Experts of a small language model: a variant of Adam for the experts.
Below are experts of layer 12 (counted from 0) of a mixture-of-experts language model. Rows are named router (the router's row for the expert), gate (a neuron's input weights, with its number), up (a neuron's input weights, with its number) and show model dimensions 0-159. Each number is 128 + 32 x the weight over its row's rms, rounded and kept within 0 to 255. Numbers have three digits each.
After each expert's rows: a language model's description of what the expert responds to. This comes from a sample of Wikipedia text that the model never trained on.

# expert 56
router:121177086155168115051177149148079147117120110118141096107088152124113135132149143155135121118161121138156112100172084090083164124105084093140178095065129153153108156116027142103171078160103132118144105152131207110140124161101126151141132142145139148156118109135232138110106118131099148138089154091156121128202119118087117135112064158096073107137090156145149154177153082131151118149122116121163167156094127137173114158122103108127108173067208157101124056129130080089104102126177176
gate2:117176149147209133137167161038060078128147149154173139077139093141102149167171127093150101123105129108143129076112114153108144119131131127149142157139140102155117131116111117127169117123100122079121165105168148119177105181136150111142141066141171123135102087119141103169117096129103173138157114156138108070157121143120046123190192132070103082124109069122131099153167037115161159154137076125150041059091111146140135158093129199139074156101138117120144106153137168154116150106154120
up2:075159201087140161115118123117099148180153161110136106127092147084089151115122150151140151147078093156128110180175119113118159099080138110097109150210078147117108110167137129121122115151161073111155154136128127151127101112118150167150102064122105124143149164144103114064133171143124114170148135133160083143132111062163128055120116088156096087150086124175149152120143142139231115106101191186152133040142104157111069173131202171121124182137117113102117165109076123144155125147083145
gate3:141152060102100116107145143087125124085069105125204142134130106174156083180149152144148137160125110123110157110139154133088081119105084093078157192080153131106077179165123109125126113108086152103115108121137147190131150153134128137198134126138161255138128130136115146138082147071131125142137106134150094161180113102110179159100106159082151132121116170083111133186100158156091106102099147089124152161082183114095101157137125060175089068146130153133133088143136126149075135122104174
up3:115082171135115148108134143172175167123189116076065110113127169157134137136107108128170128120096079124205120127124135128149190130168095180175109099169129149149112134147093137106122182179115157082096101127193046163143141089146117126130075173140173099087135101107124138163118119145123168104081091129159148145080110162178116160125128094186102129161133142132099108042142090143076134149201137182176109105172118151111128083116173117089164122110110086066124118107136152130107197153131090
gate4:144116163109112152131110152156120084183197188137128123142105149143091117135166119122168115162035110071133100088128106059104147120114164119175138132106168183136168181026091143077155119125152122092072131150101144117185142169117113101090108120139147146105174094138148142154125072150097155100159148122132177143118150098163114130124096162082092146098119125233172081070116106138110106148107206179177122142096126152164140108138143091113128128101150119134121067091130093108145136090130141
up4:181084102100099095142059130099132119124133185166064143171119153089112108154171116120175147129127152149132117152142173110159073110137121176063114179194087160108121084152137127141099132130110084135081157168079153067187135130140104144142085077082175174208143147151164173134205134114119202166110139136157153115069099135110138089126104097144148109111118120084092156094094123102124087166121167069092171126105090130107152119139087125111090146137109067163108091169096140139151121100117136
gate5:116189064091060142101136174167108167114137118147048157129105151078116155113112163107083155119129130158100119173121094147113112161134128165071184162112100115127151113141088122131117139138094088123101066114109160156139158120107117127056165056122123127117124151115124122237197085169074082106137150139180154146157182096144134123125150174078132146140156100123157139160092158143085185174119123134115125090142147182152121076195159129157111099097105110109156096127128129128182160171084137
up5:110146174161160150155111123102135153143131048112130135117134091116101106118143121085067122130110150139185150129096098072113156126064096114170159096146120064089100137161144122144139182100127164167095109121224059123100146168118187119155091127106086115139111123163141102131157114067144142140153106153135131117141117142137155117156144148146140070145127209080120131118223159142157157118137098171090173097184126075106099108182103149109117100090135193048197124094157121146131145133136089
It responds to: Vowels ending foreign names

# expert 20
router:103196103149100151121152135120147160163128137096119080131072148141163192136167094143111079158133087108175092145176103093099132097087134104138138099101139101140115139134019083093070132189106104116111081150078252152156146144154104161126122153172141152152148103144217111111156120070106139159125170052156135164141146113108166156109102167096091061102131106123107139162116110149127147129111129142170126108123104133133133082110132099127143089093126125157130090149157117113108138192183105
gate0:141139105133142131197148099114163131161179163085116125109101121116162197107115056135164183160117079121100158133088109117120089110089106132112084104146189144082115108128132152143115135117089133140179083097090170113204120133119120100173077209182121122078186146163113162163177127142055117056082137086132082129105166126097164127097113152131085082163160135108140127141126105209113136137113173136193156107186091067144104103122118146080153071155143122149135136139152126128125109132118126
up0:104156085136151113087163130148108133117093088126094122099139145117116130099169158189145133154111205162210126139093122142106102178145153108109185139110172130085117124132140105141111063125098160092130112131125135157124183127172097160124161116036102056200114149185142129134163125046176123200111095134063112130059112170125128115155143119137193122146063087106150198102110128074129149148087121118121083152103112170145161147166142144124114141130126169111107134154090155140128094066125135
gate1:078181155146099173152120122093103072110105125170136113167125154130157161142084109148066077162139115128126116168144226140185115134120102144174149152166142106113103121120138145101058107146112198183189109112087119109200143080083076099102131134125143129118165167195137120146229144168130068102156127105131110112161176129106125107100101126118097105062171156143137153105162101141115098085103133158203097128192111154085118140104121164126171094154127114126127134131136079124103131093155112
up1:150180090074111109099148080148124177137140126141063095101155197115119114118196138132172136134089146052080147112089109106121210097088134178151154196110163076140162139085127119144129085150124087108118102107073186190177174105122163182083161141126120115206144086151127152117180087133152109156153140122117140065094113137144164128149127059150138097121118114125101122141140155104139177164094139131143102192108113167116126128151116151085033103125123134127102151140114131126162157135123091
gate2:104102167122155126187140133109154101134109101132099086152131154159115206143158069099105043111122178094145101111090136103131106090101142139083118090137162110191126126122041154194064164187138097122137098179105154130141196176099108127151133104144152141118085163099123140139114120085125099152182122150107195138116111090104124101148097064159144120106133160198120095145167151153158095197066092143131106125135129135124126062145117106105125111129153118119096122123168087085122081196108175
up2:101137146123104106164113163116093204168113124074136118156076132131022222127183122079132097144090151094129113115053132059160101136125136052173107133095165093171165147144129114136156135150148156119168096174115180159149102144147130162126139141126109140127135123146116109106099155134142111096150102108108172111102119035062166157151164136180095103053122105175091067121158155172140135161104161119128171125111136142142175085143109127148163079114147132114123143136086139114107096178143143
gate3:105112084113118149155131089087177172147104093101085119200119120125206183160170094109130071167177161111074089145087141090166119117103137077136123141132124102078078151082107128162092130165060110072143086181127155092155142150092091098163121138133148158125201148175117142141174089134175106136135132140198136111111108077144154140124082079107145104113147143230094121102143122155106099143138096187150127178116134127109131100119112131125113141146141121126179139106114100094118134197062106
up3:121137141117114078077107130152099167138145126156142153125192064187196070146143128113089093175170112145078114146143075134093153083123125070143202112156141164107150169131085110111118101118069100119092112108083126128116113125129068067060089158162139129162133106154120155123136123113103116089118143149152055110157200206170128112111101129062234145122151171099147117165132103151099145125169128150150158081124144127142119120078147126115123094124131113175124103127171135119152188086141147
It responds to: Institution name endings

# expert 58
router:139141113154123143158148134110076127089142109121127067113144143167108141155128147142142075126129123133173081134162117112095137078027123102152119118102147102156140147183052086124139117164109137123192137103139201100143132075063142157144100144135130102187142097127225133155108083102075165128086117060132169149106182167144129144111115190064158088087101117063159110132167125157134165117131137105134097133129147127153127123136146081144149163083164106125176079111053161093080139151154112
gate2:150149161143130201100168173147114100139115081065084153064118122154159109083128110111169066151083109066133150101164127156117129130132176141162107143113154196130081092125151076130133089110147175133165130090116165103088132077145100226118084145104161129140117112129150152146143119133146118159126141031163074130155138157147103165125179143030123056107073102133084154126150114111100162087078151119156172167136102146131154101115173156137151130129155113154157120156118138140121115097133186
up2:132150119130135101167157101115163103113070192132127150188126157078116110120108088063085110056172110149129091162141108141141119121081121159107146070142115098114119127098122167114098106170140105122108172177090125122129108148115115095147151123157154190194119132196138146085111158148088135143161143118120081112170125143123146086104073056149112189188109131180191163209059141146208165088166113140160144135137121111136109127140120055089097128151105163121086114086148131163157159142106100
gate3:107145120060144155150184133124210123128119151101127147197086110059140201143029107135138176126125107081091092160154122115141171085102157132179156138198111132124069147140119121168085115148128140137136120105125124166150142137094101172117176113140089121104117100144120166092139148156102138141135118015188172104091134212121121106166166163136086111156096150166124128137135142135091113112099166101111099125112118099107073129137070068105159146106088169149135146147131154131140093169150156
up3:213116150121162131135124092115127107145126135119087125088139152196123107143183136104049126164114124140128114073135134129107156159141111161135095020100098120070124098072127127099131115183131134098116147135087165102097086130170105048070122165133132158093181165149129168106141135115089101104129141146088086142173143179141147136100146117050120165186135125135149095184136161140153155193105136160140183134122148140132059102110169119133109213101180110139114145092152118113128153070150106
gate4:143092155156103119196121108117069092161143092180086052143174099113116185151122118113175160143100118119083100135155147143157073127170158137115129156122105142138162101093117090133116171120136052147118166098074118100123116156172125104069147158161158081086112080097111139153104059205079082128084113168122161158075150126149106139155094156123133127130149138127149149117175143116094109142128112079140096137132177152108116132146147151122141163089192095151151086104100156178141122115014077
up4:175126108124169106177130079099100097151113165134132060110166135207116157130107099080099121192111147146037148178153177123130092135126097132136111136188118129124133131088099124082131166074208123099162166133129149134171096115131110142102138177154148139086165081101126135152174157147157119128115104159091164142076142188069148183148087109168061139090085134180116141134072102087123111124125107146181056146150129151127080114121075104133135103162114146143121128099101160171131146126060101
gate5:175159124150195153165094109140168104166154166086142097108170175072134131167168058126092153162116121142141116111101108133122142111154102084114139148083149134070110149065141060108145061125113165106160143176112137141144077123165133109229121171114122096145164131159143135136198144127138142131103122054167112079107144105081113125106147199044086117182145139110121135129176128145159082136097113119211120162118120113141147079076105149141111102088092108098120113131105124101135156142141176
up5:141145132162114143086146104102118065194193221110092112207118091147116144121092176152098148099142106125122118127083119088120183162098115144108137127114112146161167153150094156131094148070168152125109123109138076148123201154102154135126152075161115073118111136103147156119077091128152131177159136162059181079128108133091114083143131111080141104121150092075151170156115160126122074111165108153093143111106148113120079121130160098112172060108102140192214133128154111097122140191114159
It responds to: Paragraph and heading breaks

# expert 48
router:123193066099097120142167133194116091108157118095152082139143157170141202130082141153140090105127133118173094138208119078109145108090099062150139105094153180200133135158115113091119095174115107149152105127139197176155108131093130149124115168120135095104174129093242112090155101061116149128073148059094171148169119147109177164120105122089146096097112135083143156145135137160096092109119065102147141121142133128137084129155154073120168131108156132118147128146128091082104139133156141
gate2:086160147089138134170159112122117085117105145105123054076162158134066166122152100105181117082105101180150118135178102145109146132122090083176118105133139124160096106189153122132111083138132100102146121193140133187101077120115111152123193118122113135103124088107137120103180037083157142096114126134124190190132099150110197102112141145101145059059131195068138139114114196131098079142116104161081168133115157152082110111166165135108088110151133111127121173111160179114139127155144173
up2:069132131145127106101106154242159163125120134071129155126130109091143105112161092115177113107141078121115087092128153128131090180189133101139128198150130201102141085141148105099147132118151115111135125084149094130106118136195153115109146143082096114100097114142150140131167191121082150114066106130150141172069117115140105116059171222106093141124124128137114112094108144127055161102084174158136097161111124154152089067076159147175145118123120180107161121139128115161136129088129213
gate3:125129086080113100145133145107076076142167156135102075139108140078124083117133126137128117159158162095140134128139135060114101170140083105127161125097155120127124137171087099119185124225144092156108121112140165175105125199144148120223104085142103149100144142092159161111159183103132088151099135155159089160115056148151137101126133113098140090061127118139170152191102148131139086086106157136128089115122141165117126092131098091176130211089124128121166135176193104112090127143220142
up3:148158149097119133077103086107165118111074154104110163091084147163127108156154085178091090164024107130134150169224143140139130121157134084129111140180144146119181096120143117125088086090156169116149106108199169134117123105085112144139198154083091104121080064157118127152129167163126102143142127103151085076131125092150120125146115072181130137148110120081053141126140105107144092108147121097142119092120097178158117153131140147174112225102171143154131144136138084202115141116122151
gate4:153157080140076118118156146149153139093135124156164146112118122136092141122139133171109154099104179178118158149120076071119190123095198117126108121067181116111136115174150095109120136093068092089088100177147207127148129164121138113123133178181087136079156099136120123079154102098100119119088093130147223078116101189084136114101169125142094139081138138124128104140153194163107076119200173168078108092131142110178135122096122159136079164062119130122132088130180124100133136173149134
up4:058083100108104178136129158112079102119164134127113110058129143195137114171119110113031147090093139178127118136126083145126161194155197194074131106154101066103123113149112122081133175159119168077116198149093131120102107133096118126143122099126142178128160096125108157153081094111139108040142129137135120152137171130167095123121137107115176175210091122126123144108097099151121063116116086110136091085089195124098190124153121145112100093149131136119182091113124130113143123116129099
gate5:159135117110100150146161124121118087179156100080103111126119148123138154115093176117064126081130137096141101141150075089106066144105138140165153177137143107148150113072153119161191070103172183104156094130047166096111136105085058160127142159129095095108182177134147124104137124116160104110158142100158108174153141119133102150141152094090124094132109101101094121166147137208140137132114112217141141133105129117128155092075200138096236110116156096146162150092134116064131187122106102
up5:168130079135103065107150165148123157156133109132090205157194145084128153118111139135159131123110131112132095134092033085200115115112124100162124147077106157089175115099153132173098121141118131110192106142150089172093095138126119111069135120141120114165129180116124093107250065133114115142145140126144153116125123121050178091174119122163102118130158133160164114138119120161157137098092186114086155074196108110170102119113136131151125128167171154127103085087155154094073134130136081
It responds to: O-syllable pieces

# expert 49
router:088188123147132139148160119122105152113144080074116106082169136104162135198156114151148130118168059131163129109172104096130177091076107054143146113104138120090083112180062117090150106170149128116146086125100222193126108128102150144178104166126143125169162102114227127121123068094111174152123124074134102171150178134145157124082112202072124105093078105144079102095162124167124097092127148118124142141131156159132137142142131101100152133088113125123151137192161075113101127136121109
gate0:102194120123124108178122084170108065127178128190069140122158090160086103165148096116150134123137139152138109086147103111086118139138106116099138114084072145147188123097120112106151186169160092164071077159073143178121168133157143115142177116167127150172136169127142063115132050077097097090122160143194125083082170116135164144107114144122190157104129108093104159145103027161134180149143114127087103129076130091158146187128114148116132129100126135179135113115162080131117155143106129
up0:138140121090135151131145075142096076114103146101104124142123142091183176140078127135122113160172094182098205159116133118140119108164080101139101086157120171092143133121132141102122076075082148072167153132090148145087103138142112167085130216138136171079096145191100138135134117146150145148158069142164132043133103160091129105092119145104122195117107174124113053136105119137101103151101173152157172124179136133157133068145049104164135140125168142199087166140127155081174139130131112
gate1:144095124134130140163130153153100200084152135127183056114066140131097160135115112128103120116181140096167121102072105130112133120142118116152116162101139150092121118096179153111153094127063132159100088131161141143175092123002114088107110100183104140138155077121128139188193125176147107107086099126114132169058134158181138138132098152132082132140164147107102165117126118117184156181092108121130150173123191151166184077137060117109164105123143093141185116109104139143104139137091068
up1:090132167104130122112078153135119176143127126090165101064110113091092123151079097198123088143132129105171106076159145128095107117132130098180089090137149108142046101102141166072166170104087122156137083175140169147129078089101158106108103145169100143122139062072132153137215084153092110131129095131116118156112159171201186137143108190116158156142145159081090141106129117136174112080101189128143191173089109152133189108131100125135172099119138123145162155151110127130114116104062142
gate2:094127066130135185141152164101141101108197144110204107110117098105082176139119152093156134062164093132133130121171156154115154154131098140118102102111095125080107118159109137082159151126110137131142106112167118224169125161103120078149109146081091052137168094127129123117138085152110121186105082094088129169136071143068120160070088164194091109150163143138194086109088129182099119147122128185150176129112161124092138073137097073135143203124141130131127106155133077159142135125128104
up2:130143104115134090128140188107173154024170152152108127152146108105128080108127073145102190122066148065140155128148083148173196100160175150113166140132168147095124127085181111183148118203154086173165124123124158141137090156110111075190158142055124104111131170130125059085121108149079095079168132139077128142120078151116179092146129174138128098162145149123127102132116120104092128124114150157140108112163119074112187107133128149161093107142124090107109149125144070177103111132173166
gate3:101179128155095117150162128166128149089123105124177171129155156136159127186118104101098161125185113100198117120122126133173120077092122095171152140152158071165090133102138120142157111106165121127142066105121182063099178194116088127139108096095121130182153116088122152107143112132068157115133129080114116115116122219067103133085138168145112114100107145142093167095175081101132119098176075153114133166199144192109066104077077147145118154133135104134122133134170187135174172117145074
up3:111129103125093108103137137173147107126149158136125159103132100130151065126070160114106172083089150070104120094136139051144117184144147151188191182151156102089108141135146113196092176138140086114123117199114113084096135097150162159153137102113100089107119108079158079188133133109134152180124110130121158131076117114192108094162168071101129165145100179101104095115164136123106075136146130082164172192189136122134092132126065162144081112177161146132086104152098076138132071102128157
It responds to: Adjective suffixes

# expert 18
router:118156134161150167130139133118099152128182117096078108122114122162171150150131139160104143143135099126178065099180091099075144112066092110134141086094106157097112139121016090125123135176095086097139096132152191148128082139129119145166076120182126120153167109126211099142160128125128162133146153056125126125156146134133159174075108194057151087118071170093144119153144123140123093144162143097126091122139159122160137196125123133087109121069184088127179057149095143098085124141157126
gate2:148177133148166221135099146170151106117150149128151065110104144129147195119122085129141131103150205053131159095080136114147134096171106111126128221137132149108119153109118144123121131136119112146118136128121168105100158154092168164226073100055122136111184101103133111154123084140113121115102128089113123130066088104173130105103119143130118066105144104146066135052190196114138166169103112139157131172125130125128131113107097136163120099127171104123108128118135142109025084137115145
up2:137208141183124170167097104151135119189162153136125116077098164119132124089129129139213146073099114158157092109073137156150153071139069103114075164134129105105072111120134121092132141140120095170159147128164155111142172165143155150148078119085123126096136133124128102120156073133127149087165115153136166146031057131136112123117129159162108066115141119162097127097151087127128175193127113100151135191108086147120096127107149175140104139162211120073139127121145168121074140110090057
gate3:167160120122109124158160136180064174112162135127107170069095122162155149141152155135131164093130086136138099122148093126096163140150136059133172121098120117090100083102125140075105166195127114073090083148107106122139066127049090083087107165125154195129060118141113109133148145071110083083139160111067180167133141124139153180098096129082149101155118118099169117112161082138086139131106191130160143130130148156066067139112145146109157135149087139137184110170185130150107095095187145
up3:181123168168136131187115088124108141135139112186053140077128120089142102102187134121122137126138080116186077107176094145139153083085125110091124134108071110141163074171102117079113164173134086084160094151146184126099066100100073163094130191160126167123082129131107163162154139087128128097129102098075155139113161127130154185075082200100078122111102143114126124132171091163100142150093140104138134151110207118116107148176149145144183201129145110163168119133177150147119119114129124
gate4:086096134149119198097104091114108120149120089147102088120117155117140120155113068180145106179169121128111134186162111117175158116135145101097131104096133118171144179161087135067144144096160145127141124133151146177126090095173139180207132088150109081140102117129145112131139067096119191171132135161143133040088111112080155081118136167203095117148111158143149085094086110101075121134131008123118163145156115117186133117139116105078161098110171130148120128141137147124206111122099157
up4:159113139154088134121097094118119152130149153198095131094118186094138107092151165076147147127090101118154070141167169186154121113094077118080142057130103083109164091148120114153061171157174090085172114108185133141118123118142147137042187166144091169124113129067096160143148148165079125163112088120112118170099148148095157108132082194172087114143144156102115128128163061123126133136096169155115128188172135107091111154152181132108150117142123137193168107103134160116103148056106120
gate5:074176138097156141175108098123122128157133137141126090111180177117099144171200139161134138127129109101110132166120133118160106045162113136093147158102140160128154134106173096126147146120021114154120109140140181124116143115068145167130062092124078110213051101098142145167115160141134141110099164059099126094123131102129175133107148171091137036117136109103081154140167088048151161130126176127188185133197105135132090135128143143138127148108112136153119130144116134107110084121175113
up5:157087128131122131097142101123131107097169141146152128193091114076116170099101111098145123058174157171061170149163103130098140116125205175122144162205125099171139107173096119095035098136164125172081190105107103144156134142133096131149148073130113138109139136131126146082151091115134100172090120160153126157161140130140079103098100057147097198091105118145184124123109166177130124101117115130112101019150132095122185123153095105104170111119126112128159156138139163134151177091164097
It responds to: Periods and decimal points

# expert 41
router:126156109152154142142121089157108177116100125074133076088104157148176133133146146125128118162096100150158153110207082114092144108117081114153171124054136168125112132162047077129076114218094111157102143120103191146154128102132120165156122123132136138143107178110211119096157127068080174141118123033186141156109161163124137107130102133055088045122116181130117091169106089126184148117125128105139122144135175149172118125107119067102183114098132134130129132121120119134092118130157117
gate0:076119110178083157139173098157131100112110101116154105072074107154061116195136156204120107097163152092131108105126120159115159116126125096092142138050151134160142166152088131157066154103087133094093173148106146110136106112093111143119148084120123138134117135176149179094078158091140150151098136119112139088147151189143177181184137144108147078119081144104095107128108181139115126051158137164151136160103138143132087155125212102163145074112127124111203128168161164057086120158115133
up0:130161136095165129096057107082081131080110171054125150172109149145116123136160158099075142196167161147152155121169089115169043145115131106164120161170131131121117140135126112085108178107122085189163091156146157119111177090144119090074135152156120163144116131128104097128150085138127177148126076125147136172069198153122135109101155124139161123109137095119113079158169091116149111179118099080147169083153145080132102064139159130056137082135137144210094184142145145148184135136139110
gate1:116152127174168127126119129106159053130183123125076106149138200146080114109117144163066102112161138130129165052129151110140200074085098101124131091141208158144165159119144110102186104175102147159094119124126093139121104128139200114184136122127158157147236131104139187103080098121111141117195126145133069193155124189105097141176077119112092127065086101121115153165109142121131160151172114094144143126136115072083098144143141094119109133113151100121116110107160117114156089133131145
up1:121168148197161101138125148144152044143133118116105190179066113106126081067121106092161096198170123160133101056128153113095142096106133092100137140178097181099128074138149141149203146161072128169117128118148185094074112091195117128147127143081134126108139132102120160098141135177081057121144129082141129139130157151139110074071142173086136115125140092150114101107177108137124153160068176105138140171151150130091143159102139142128104174166129094124076135100111143159143156145145195
gate2:096106139127131107169102151124118136173074126141126134115088146123149111123124085115132147109085131118142131140170100100115152134158203187175161100117114140125099102060119137083088122158122129152067146123090071116148120140106124154142118116137120136133068125130174153084129102098107120154148123160077103113133164064147197151184124099101117128114113168111077195201152149110203156183103169196124118098070143088149120108196124066103185091130117127149143110143151033109041129133131143
up2:119144138188122113169121083124078083163134132133198108087096144163088134127129089094148136121094155074136141154100154077119106129140084093126088157123044143074191090158150088122098138145086147156096125124111138127163052164095126124177083126102170123158103153176130135129166220063117057117104090088134081133193145113134090186174118137146096098104145130116085149161123143122153160088122158152160102171118093120067159134122165156163085063124104127117151154148128153122150127158106167
gate3:112207111131083166128138154104056132138098173123136166127116036039124151167151087146186153169134094099114082121158125105151112126121143132151103113188125145135087125131117095073159181121067065150180120141109104108172078103110175180171134128088141089146158130116132176165138104152128113121137116112149146135136120094166157098052118141145079164110142121144100125082178125087167116115125114119154152108138145129096105086124125157120084123117162158094182121151103076122128197218172138
up3:173071108087157107112134131105138138136172163160118085153128179171159140120133211167037116186144088063133168164134143135103084117112126131133155070102169119099167129092133157146160114082167113129100147103128138148074113182108088150039119134175160123136150095096128138103143117125099126153045105181120062082165115156128171147130100128090198114143154157105167198177130138142120128164168155136131104109095147128180076105104133143146194118117105076127133102104129120098151150116124098
It responds to: Noun endings and closing parentheses

# expert 7
router:113181064142123119152168112089141139123123137074127101128117157167121180156157143136154130107086120133152118139159100096105151138114111094167128105100108108116145183152026086112158140196113159109166100117081219127183105122140144149154079170181152167137131116159208116118115132089091157135065133048150129148116106101131144170112065147096085049086123100158099106104117121145106127169123112128139144119137147168166133122130131066106195105109176139111149126157076095099089089172167140
gate0:122107111196142093095143112140180108126082115179151117152120096126110128154160110100133126161069117169137117108103130139135073160186173137108157117135128122094165164171073107104137139125150119114093077159070146119117099135162169086089092130098129145083128143082117040092105073122161161130153141145124107075084117099148200107099078126095144149116169199156141100138152135104180122118100079124165142156101184122132106213158126160180159111163145185105149121128087112167038142178137143
up0:147133090140152102135166138097140130116126104069127104142105162206122095137132115189163168087151117162129149133125164156130164062123112168091108115201170103139115168174114126168139114131159186163180123044182108137122140117111110123146123123111066105114147144141100146107041077201142160154092139168153173082117133125123141078119090144118094079078085107133170104143164153091110091118121139136138143130117150138146097145180128171132082220115160168101136129105032086133154133118115103
gate1:084165095158170200165132116112146183187117069195135149151172068126086155193135108100150131082103114106100103109140158132117190094161112069137123134156132104126180141065107142110142178132130090169176113129162118106082149127154134123132136121134104114106110105183126147095182087109151135075118111117142128085107103088132148141064121100111088174124172181168118127110143166070102102121152113111130151168136195149121102107065078106116157111170142170141179172091147103113065141123059108
up1:207080090038106080151115095135112124171084095106089133085148153160107135128172129142060131177087178134125125124145161134109103166151118188117073097053131135110128132072097117100088177168116095102103119123137132125119094152168159172159172190122121168145125163109150112111121086086065118162168145164112068140142137129126131141170100131044222132117147168129112185156159143084169100140086161095087144133152098112132122156110124133114155176132127144140109152139170163085127119125142098
gate2:155143084151158143090129120106143166155083070084124108156129149176119144142150096080127125111094141120105088138091120158116195207144166150120152107139167117124119072110192158110167122115150112079158111097134180109107110160131112193126135113050160161116102068146128092153142127090105113128109067087120166125114124120192154185098145141104079154121139077115125080136150177121091129129120147096144102123086123210161111072155213106170179113116144137101137133120063124083169108193087137
up2:225096148117119168122157161060133156149142098064127144135092132104091067133138152173105175109104153148146129131147110141155150124151088097181173074182125085116104173106099167095206115129130200093135052137141163148183082116144108142176113147142136075118124101121092129167029211147161129123107158149172158141132111143148090113114113146124123108094158163123089092161090101110174127096095114188155133126108097115149123127111120058143151148080141150107169141143150097117124121160100108
gate3:148142157085173112161102110086138173127106107159119069126186152146122135090228112092120158104102109116159139186146094105082166144125097109142113141088197156121158148194153095184178152126138129145103104111138147123161111169182155089127134155131115112077142130169132120141149107142085116085135094088081074127128138135164097193151123176127099108096138141204102169082099156108086109175107114104154135128150087162085159110076191143140161135095187054129114101148080133101099073110148114
up3:077127092164123158150137174130125139060163115145184113147170106072098145141153126142111081066124248128086137091125152152106127178147151113111115130133104085101184134065156076168127119139136090147204163142153094170091153078151165144132115080131166090108171127158129067163155174122190106157122104151134132117105050151081141095099130092126141108114132111072173116054123134118099090105141099153148127121128075161149132071151140148129128163187134130148116129130109097110143145124102071
It responds to: Noun-forming suffixes

# expert 55
router:098200077167157144163142155116136125103134146097161085105134118097142132169128142136126046065143112152132126173164111111071148110093095108192211131064109138156127130116061110078124106140099140117182121095080174172104118136096129150134108130138158170157143127133245166128124061074127129105113176085132121151144163145115111176132080162056105145110107128130096113150152100104129160087143092115171111098178167118158118130104125134152085123126127141130136122136094091125073206154151166
gate0:226099117137152166084108076099158139158175140112136105129143106146159117112125118121153133093091081128124086114112167120153097141129131096167100150114178177140151146170094118123124157122118115152161104072149139127163128184111094173155159114149146158114093121139105083147123092075117121131113117164147090202097076129102175124113146189133084133125121213146162104101132127145153145179061108096106149106118113146152120068202104101135161161109227088101167052108109075115112095124092072
up0:105118120083136183151149090149129154176174126124125036110174138124125132120078190169183120094135124159127122144174153110102120158084147157184134112104138181085169180066125119109097117162147128100135151111149091193137140158138080198119142120146179106092131070096168150161140085072188115139175136170094091158145074153066088104159128082121082158155116152072178118162162117150104092123064080133126129121128101178151128146145126091102126140138112127154155101091148147131126061142106092
gate1:115130217107101153183117090152109090149176187096119081112164130186086167095137142096138079092149105181139147097105147118134118115131129118179118138139148163109177161114134151085122124092113167079136096118051157154147164225141094159087180174132147143098132112158113176152097121123103183103109152136144156100161132110143062119151144102070111129095138145087143080132154198157119061140108110137121167166135095149163079115056074135150116162113159174164127099134083139105143129125089139
up1:139119166190092148115148121116105134124080115172120063140138131107154110108142143099155171130153140158103129137170179140176113098164108164109045103206128124104100087132151093188085106175170071211119172135151087102147159149116113158104115080103154121124161137093130108188160134134175065154106154120101114101149083149108171117080165174146127110101143094190118095139069083143166139164110164120154121102122121093104128174176119105099181092122098055050110151151136126086116112128115118
gate2:123140106068115162133166099103133102140101121166128073138144116113117128154208153151051106091157131096151098165145094140139162152117109140174150122087158149133135158075104121118087084201144121157125080148048145166102117168162111158127145129159174177159116078083135081138127111080095150165133173155089135183165144145052117118141052107117121110122116153194089164142139152154185087129165151106165192187154172132161126109107089098101105089122130137135121085096147098099139154080076120
up2:127174114090158133123122107075080111161111119149158143177202136107090104075135128159108149105167147096142130180150071126173142081116113099164130070116097078239116090163141123106180082176161147210124131124099128126080090144143121116124150059145140107149112151108098159080174080157120119104166140139115101116132115132072120129140117071122136117091093072173090185149144186120175170096192095075146163105153175110150120139104154133105091138121079128135132158122151152104135145153169148
gate3:158123153140190101107131118134133059126092165070181065112121106081137117193140108154139125097134116124100140087145091104145122114095155151140144062108142161078131108115119092128117156147135089126109154121114117152132158188089070158188147101176128114099109093099119135080109070043148108162134202172169114177137170093190149157122127107131089142049047113130142100131111154151154127138153097175102135140123117119167122143103163156109145150137192170161090146123124147067095129167189084
up3:091160174104144118128126154179153140137129151148137054079141128110116112134066179172126145196067079096144084210225181100120105101141127159176116130144098124132107150152084105152136102122148119115167145161161144072152106055178150120116122153130169170099119092123125093119123109108133166136113079123122120053108147127088141149116106159148185128176111117137110161149143081171152097105131184123071164142080157128184099104131109104128127154101109124170111078128186122146137085070081166
It responds to: Syllables ic, se, de